{
  "num_hidden_layers": 12,
  "hidden_size": 160,
  "n_experts": 80,
  "experts_per_token": 6,
  "d_expert": 32,
  "d_shared_expert": 0,
  "hidden_act": "swiglu",
  "moe_layers": [0, 1, 2, 3, 4, 5, 6, 7, 8, 9, 10, 11],
  "router_score": "sigmoid",
  "normalize_top_k": true,
  "routed_scale": 1.0,
  "balance_loss": 0.00795,
  "balance_bias": false,
  "router_logit_norm": 2.0,
  "init_std_router": 0.0326,
  "lr_router": 0.00159,
  "num_attention_heads": 5,
  "num_key_value_heads": 1,
  "head_dim": 32,
  "vocab_size": 2957,
  "norm": "rmsnorm",
  "norm_place": "pre",
  "norm_eps": 1e-05,
  "positions": "rope",
  "rope_theta": 500000.0,
  "rope_fraction": 1.0,
  "qk_norm": false,
  "attn_scale": 0.177,
  "tie_word_embeddings": false,
  "parallel_block": false,
  "init": "trunc",
  "init_std_qkv": 0.0588,
  "init_std_o": 0.0,
  "init_std_up": 0.0588,
  "init_std_down": 0.0,
  "optimizer": "muon_variant",
  "learning_rate": 0.00691,
  "beta1": 0.9,
  "weight_decay": 0.012,
  "lr_head": 0.0106,
  "max_grad_norm": 2.0,
  "warmup_steps": 200,
  "schedule": "wsd",
  "decay_fraction": 0.717,
  "decay_shape": "linear",
  "final_lr_fraction": 0.0,
  "batch_tokens": 65536,
  "max_seq_len": 512,
  "doc_mask": true,
  "train_tokens": 535200000,
  "max_steps": 8167,
  "dataset": "wikipedia_en"
}
Below are experts of layer 4 (counted from 0) of a mixture-of-experts language model. Rows are named router (the router's row for the expert), down (a neuron's output weights, with its number) and show model dimensions 0-159. Each number is 128 + 24 x the weight over its row's rms, rounded and kept within 0 to 255. Numbers have three digits each.
Before each expert's rows: a language model's description of what the expert responds to. This comes from a sample of Wikipedia text that the model never trained on.

# expert 63
Final word pieces completing past participles and other words in biographical prose, such as descend-ant, childh-ood, transmit-ted, and released, born, died.
router:137114121139097144126101094108118120103138072142128094162148137124114127116110176139142105113108123126145152119109090099135140119117144153140069152128155130120130156102114142135146143112132134143178106157089057144095159094159113121120111123141138173125105132143130134132089114158130109104159127117131154162084154108110147138127101136102157130148145144162044084097140158114142124116152113156151150124122133116163150128122117077134142078122151115095108162101131131069158138111136141
down0:116093158166099133147099169082134130130120143155117101138137155132115093141156119157125147162130126138130130130120121126103131106117123137154117129159113150200101151131169120095147103123115184077143120105144101150150122085093128128157107140099148142175158150112085146125102145109098144151149119138147154102141177109124127127125120100107131108149145138102135130150159122134134148152147138154146098124175099128127098147051116131107088075107160123141128087130154124099151142147146084
down1:100137143150161142106120100108108132137095131137142144132138097126141105132120126138143118168121093116119114143096132100118136129147123082079148130138125122119117113158140082180146127133162107125077122136143158120192136149113119132143151105161113135103141125129077118103104153175181111154127131161111096094099109086139156140097076115119096107165146164161111132124118086147174109116112091103121124123124153108169164123158132178099143136160156129125144142153124130133136090114120071
down2:099098126140142128141141131097138113120141109140194151132109135088117141162142083122064105084089090124116121131111128137107126149129110113118177168133140137141137133171118129133119108097165141099158115130158085142142147176169159142101094161101135169146147115136135087135152145116121129146115111101101099157114074115133151131162148144071114124148123160112079129128108135153121096111123131117130141166180151109151163113137136111098108118115137176110139116130165137107102112094116143
down3:166119138120073126150131127159104111107143114110170096139134147094115119136083136149132077079101138164150098114100164107107101136122102128123117120136156186157120120154118151154081128164180145119130131101148112085129125138166118133122100146109150104120154121094110127174145100128117119153096137158108118144120132151100175154170139177135132155159126159166136119126127120133106139127164133128104141149120088105091088122163098152098179094155116128112111095125123130145124120096147134
down4:104123116100116111118084118110100134125097104129120108128091086132129133119154106135112137181179144156136104136130162152134164102158160155125155121147083153143096100127133096142150117123100156106137113138129071104130131109143139123145102085082149102079125133148130142130134115138176104121151085131107133137154104150145161134167126146124138143158110170117115118136162150138129084117161114142083113146140116100155114150153066100160157104115122140125118193157117147165109127140121087
down5:154137143098145150110160146149158126145102129100132121125094106110084112087094131129111106084164177101130116141161138129117165147122127142115165123120128097139129117129114174138160101125139142141136124138100135122067141121148085118171146147088116116114096109172148152155155097125127147126136110088123155183111126125123151089137118161138136079105099142134114119112130102083078188127142109131153124124144128148160181110107125070142119160163117144134115125125137128131095164107160103
down6:139116097147107191128124108126125096140126123124137082110113130122089114154140161168173067132105118140138132095154148190173145119125099123142108151147142129096108118138127109130154152166179156111128131086114133130147141092105160134112149126144119182151130119088121101144134130126125084126113137111125135173140118150138138160159127129139157128126087101208143109096138133139095130146128121165151128114097133153111122116105113189096135160159142116117165144165105127137108141114111149
down7:137151129119145108102135117148130112175189120104132133136103147120140121120132099144118158080119131104110156121161082083145158158110101100140143174113128091108150085099115132139152143125082131088093101136125099119084106096113122131074071155109119116112157161143137132142133123129102134131112139080096119116119137124160116175104155111098110174156109166144086139131111113123159115133128100144129105169169116136099174127139118112128135147140131118107143136119161107128172119159096090
down8:086134150106122136145099128146132170174117105110122119186120083120186133108155161096136171110106125123142109145087136157156165116158116157107159155103136104133149125160149097115127162119146110114123101158106078173124140126142143153151138144149125154110123130118133151106110099115159161119112129150151157157147123161163170126111131094122110146175137129130108099115118109146124172179161106137117090132141145119110132110131136151154175097138121081118130146129133156121173137181157115
down9:107139097087123165112098164129143114132144138183138156131128091168137143122140123103138105087143121107123129110103122132143119089141181153073147120102144122134148140114133089109125143142145100146131141141136147141087065074129159139145183132140124143135117122119114109141125132124116143168087114114131179085145145130165121106085119141080123137099112129109089148127142106122152168143134123102122128120136153152108141111201167146118134133130080125117110147119136161111154062135111112
down10:078162136069122131143114170147132163125118140121094134144113133122137121140112155112128139155157110141144132133081146138118108159123118159142130153125143099111118110097173148177146168073120080168130131103159136149129137156141152125144143129176102137166103158127116088092151144140120101115121130150123146122147098089126142144154133164135107170132137104112133101158119161107097091128149182106110126110144155166166109120134151177107111138117109115146135123116103111134152091068096096
down11:151120119203128104104064199133156144100134124153106105107124133146121102117115165121106121117114156135113128109160119142149166164106168111146132124094111149097126116149088142173153158103182130109184119108119095118102101126159110140115110124120144121142199165097143136092130115169123095153154150164103123101098132109118145152146096124130113144126103125110139163132130134140084117145145132147101134162130146138099092103127107120130129133128136129128129126106134124112136134106193148
down12:146136144103112138169155144117108093136142137070130127189129151121171153153101148160114094089114112162143115093122112103095100138075117140117145153147126140129168149156149115087109128136144109142117111109127107124101108118104123147123102126119108106129119134117148127143121080151131128137097121140104167130131146144144085109118104089200111172106117155102090150098115102151118138145138176134109144163113160096134130094112148135118131183089090154125086122164116165131139102115124119
down13:119161114063128172138127141142146109176115115123153145121104160111123179146124146138090134077132201102156123119122137116154121075115119150130130129136154133151090164117145135128150104144144116139137119105151132100141150160127122118115156163083128094134063118182148107144128127118121119131104117106135117132080097115132135131157101139094117152127098139103135120127090148174137182144126148154165100109132147121140098127168127136099120133092070103130124079143123156134109136150117123
down14:122137118152121114104091085150129082108136142092117171108164158132109133155137150136086133110125146154107106133127130165095149115094115139070096119125141094126109155107156119165140140133133117121114133106151142103164077068089118089136106081128117178168137097133110131125127124131161133144136104143094128141132114135124124138114170079120126155155139132152157101157178117131117159125180085154116156108097143132111099132121173122115099138147123126144123115157098124176135110148126175
down15:119093121123182117182131104087096146119108103104157169120164161119084151159189139133121142117102133093170109121086127115090109158127109140106126135138125203074094128089125092129148125121101151150154146134121111155130173137155120127145119126165119139127134164110118155126123111138111146139152094135128125138136096129122159149090140141158139128136116104138186134133117141129172103149102157132152067129107134138098124136168112135162090108139127140130119106106157109117114154148139151
down16:136081145088148133140146140169123137105128141143158112169085085149151120093109169102099133122113133119118153172133121119130171172140122096129116136176121111100122161126147121118109103134081111142145112163134104128133103146125106160136173115138092084152160127099140140061130164189106126112124120126126102139150127122103141148175111109147150147122070166134112121107129112109129144115104138119139109140142147113151154103086125147107145123177144135112084180097124120143133164158121126
down17:112098146134124167107148156129130108161070135065127125123123139143151098108120136108086112115151116089141144121123127123094097126125114142124134145134114079114115104107102113089120105123109172131124117136164129127161118130149146083098115139095126136156108141103149146118113125127090110115075060089119114136145112120102153117135155137124122161125129111114092159134146141119088161134155103130122129090127124114098123185137097103153114205149141122120111159178142164091176147117147153
down18:145113138150125109145116168155110081113099092088141120148104113118140129119134110087178159157127083097121145144129155133145168114077143112156143158146120146085087132093148109154139150113117150132164127099114141149122080100060073147139169112121145124123103147091115144132125128092113140144127088151117150157147123131138120119132112111110136109101128105105131160117151120147156061149157113141120163175105129151120118121119109138130081109142164115151136158122114135075134135128111163
down19:090098131119139126169099098116140108134120105145115131155144103167142086131124123148042139100114140108165093102110122107155125162107128103092166134179134112130141180165142134170147100084125152146121129128121103142140134110128155146180162113158110146148136143087116099123125120162153126157168103143072116115142120121110121092107138131100147067125139117110144115136132138132178110109114098155117126116143128129163127156121128150100107128143126129129135159086161083136111138110089106
down20:134156115111152175160111133091143113147122136140132158153106129088158105137165138151119134116147134140133124119135165123123095103107159119145103169147090138123113175143097143157085164097145122145108099154123125162082124148130153130106124105133130173133104111138106125137116144184129086141119157172170198144139146120119113109136182146145108115174133099102119135110084104117123163129097148117139136122115122125074133146108096158071123178133109129124112097113137136130130144104099166
down21:136114156133151137126145102109163150113091110153089129109149108128128104144164086103124140159138124123157137134078110125159178107098117127108121105108148104134112132119159118106145137136142122148107098128134125119135127128133173164107161148121144131143121127173125168144086138145143167146116151149140139133132120111113132171136130094154137153120148139137139115166159159152148075123112137094146119126131062130156084111057154104145160158149057123105136158113120096115082114131158182
down22:162113125120074100049158137107137123125134141048143123140107144127072118122091108123133126137128111123120125144136083130146146128175158126093123132143109124181124149148110075131131145169167120163154118089147141078105093140134066088092121114128162138113102130157102139103138159146115105135111126095148109135088175156085126120122131106090108101179138115112141125134136133125115142111139126115126162119132131104122142149124140140131138151156104121124135118148139103160151095142132110
down23:164146091168148135126136143102138156184190111153112122109097159120107141126144157167121152152110134151109133128144094125143122123173200106148132127130134123119099147130149118158131182135127138128143095118115107110156111166125126117120135161111111128128158129119101129156103121104070109130142116094125129131132121148104156121118149142108086089134087145157105094135112119100091176158161120144107115105161120113103188123128175171147148154149141117136140106143079122139095159155136128
down24:159190098107132132110153166132139149104136141117122119090162160110139106103105105130146111181119159177122140160130087164119165140095164109138125166126118125187145120158146124171160152166128121127122117142105132117159154104099108121092100131091170135125171163152168105131102152147084129111145101130143117162183108126154170096135152133141108152088116128151119133123116138137100179133147122110146124116147165118133128149151160110122147112131117137129094105112112113145128117096139083
down25:084127142127095167072127127097145100114167152118080181083117160156119153113107156119164106120125109128158157155136132129140115120154160150154126128102111163117132116106083156119174132139138173130130111128144118123160132121130112123097076137111135156101106158164102115143136096147115160126138126141166133116140110135126162116113161140159123128087105128138165144185100071135139144120121105136120088142136086146117124122156137115138089116128150121131133136077126159089108084157086125
down26:171114123168130173170101091168112108131105120171133111135118117098103121126118098122141148167124093137150124151121120113102133095158120131120098118141130100153077098161145138109127154148114156108143183152176117142129130121155079107148102087106135121103132143151100147114137130082134113089145112143166103077092132114147137101087150099088161120083107135143120162181119126120139086147151152114103135106130150133101127109157145120175134159157105110122123141147167107109145120142127137
down27:113165103148136143117114102133090156141146119123174196181125144152120113109100123114093079108103119146129153094139134126136151131122156143144082147141092122113142126125111112130101141128129106180131153105138129116092126149092125130180158128115134113162086161151146114105127088118121156173153128161085132117109151161086118173117121170127165115117167147138083162109133114094123170136146146153120099122119162103107153148130074162132124093144143136111140141138127157140095106127138139
down28:140134161132152134119112132112132154120164096150140128125119068122154100193117182140139154095093116161159110153112098136084121151146142129107156118139101089168111133131084118131139116144181134140162136147116176123143157162092130122115154101138131166144150097111118125122112177158096111174156146106134118109117109111131107099081145112162125095124112127127141125086146190125163136122140106127121130119176135133117097121151137111108157141123069114115151153147119113114088126155122130
down29:120063060169119123118112111114112144147091130112117159124131115097109119127151109140098124113124115125107109135114139141117132102146131092177160155125101089084123120128116110145108084187085176136121122114076133129147161140156181156136133133146121156105097130101133127144114124151130189113134109136157124090108178138097156165122160174144148064157147162106114132154144157137137135132110116147127114113140132137147139155163142149121100106133111134116149171134135108151111121139115117
down30:098139115136112129074117169111130112114136111136104192123155110126133082076156091152098140148115110125128120156081142142110124134143153119129132147089125111120125114158125126161174136135131165123172127126144102154123113122153132152105114146114111120154157126134131134091129125151166114165138138103111113142127082164107160118187161163077105127143111104122154113137115124165089158138163123156092139114163135148125140100156088127146112110115140113181131156137115114151092071144090155
down31:120153147121123094116121114087185141141123138118097092162102126150140134118155131131066143095106112168066187154150113106115134107175127131096135145130091162089159127168166125157128122133139151135181128115143149125141119134109115134164128145125162148110164112112143112120139114156155134129146123116160182119143139123125141156110164095155165129136124153128099065116159136127163171135124099134159147078131127154117136174122097106162129125151096131136157148124117120115148115156144142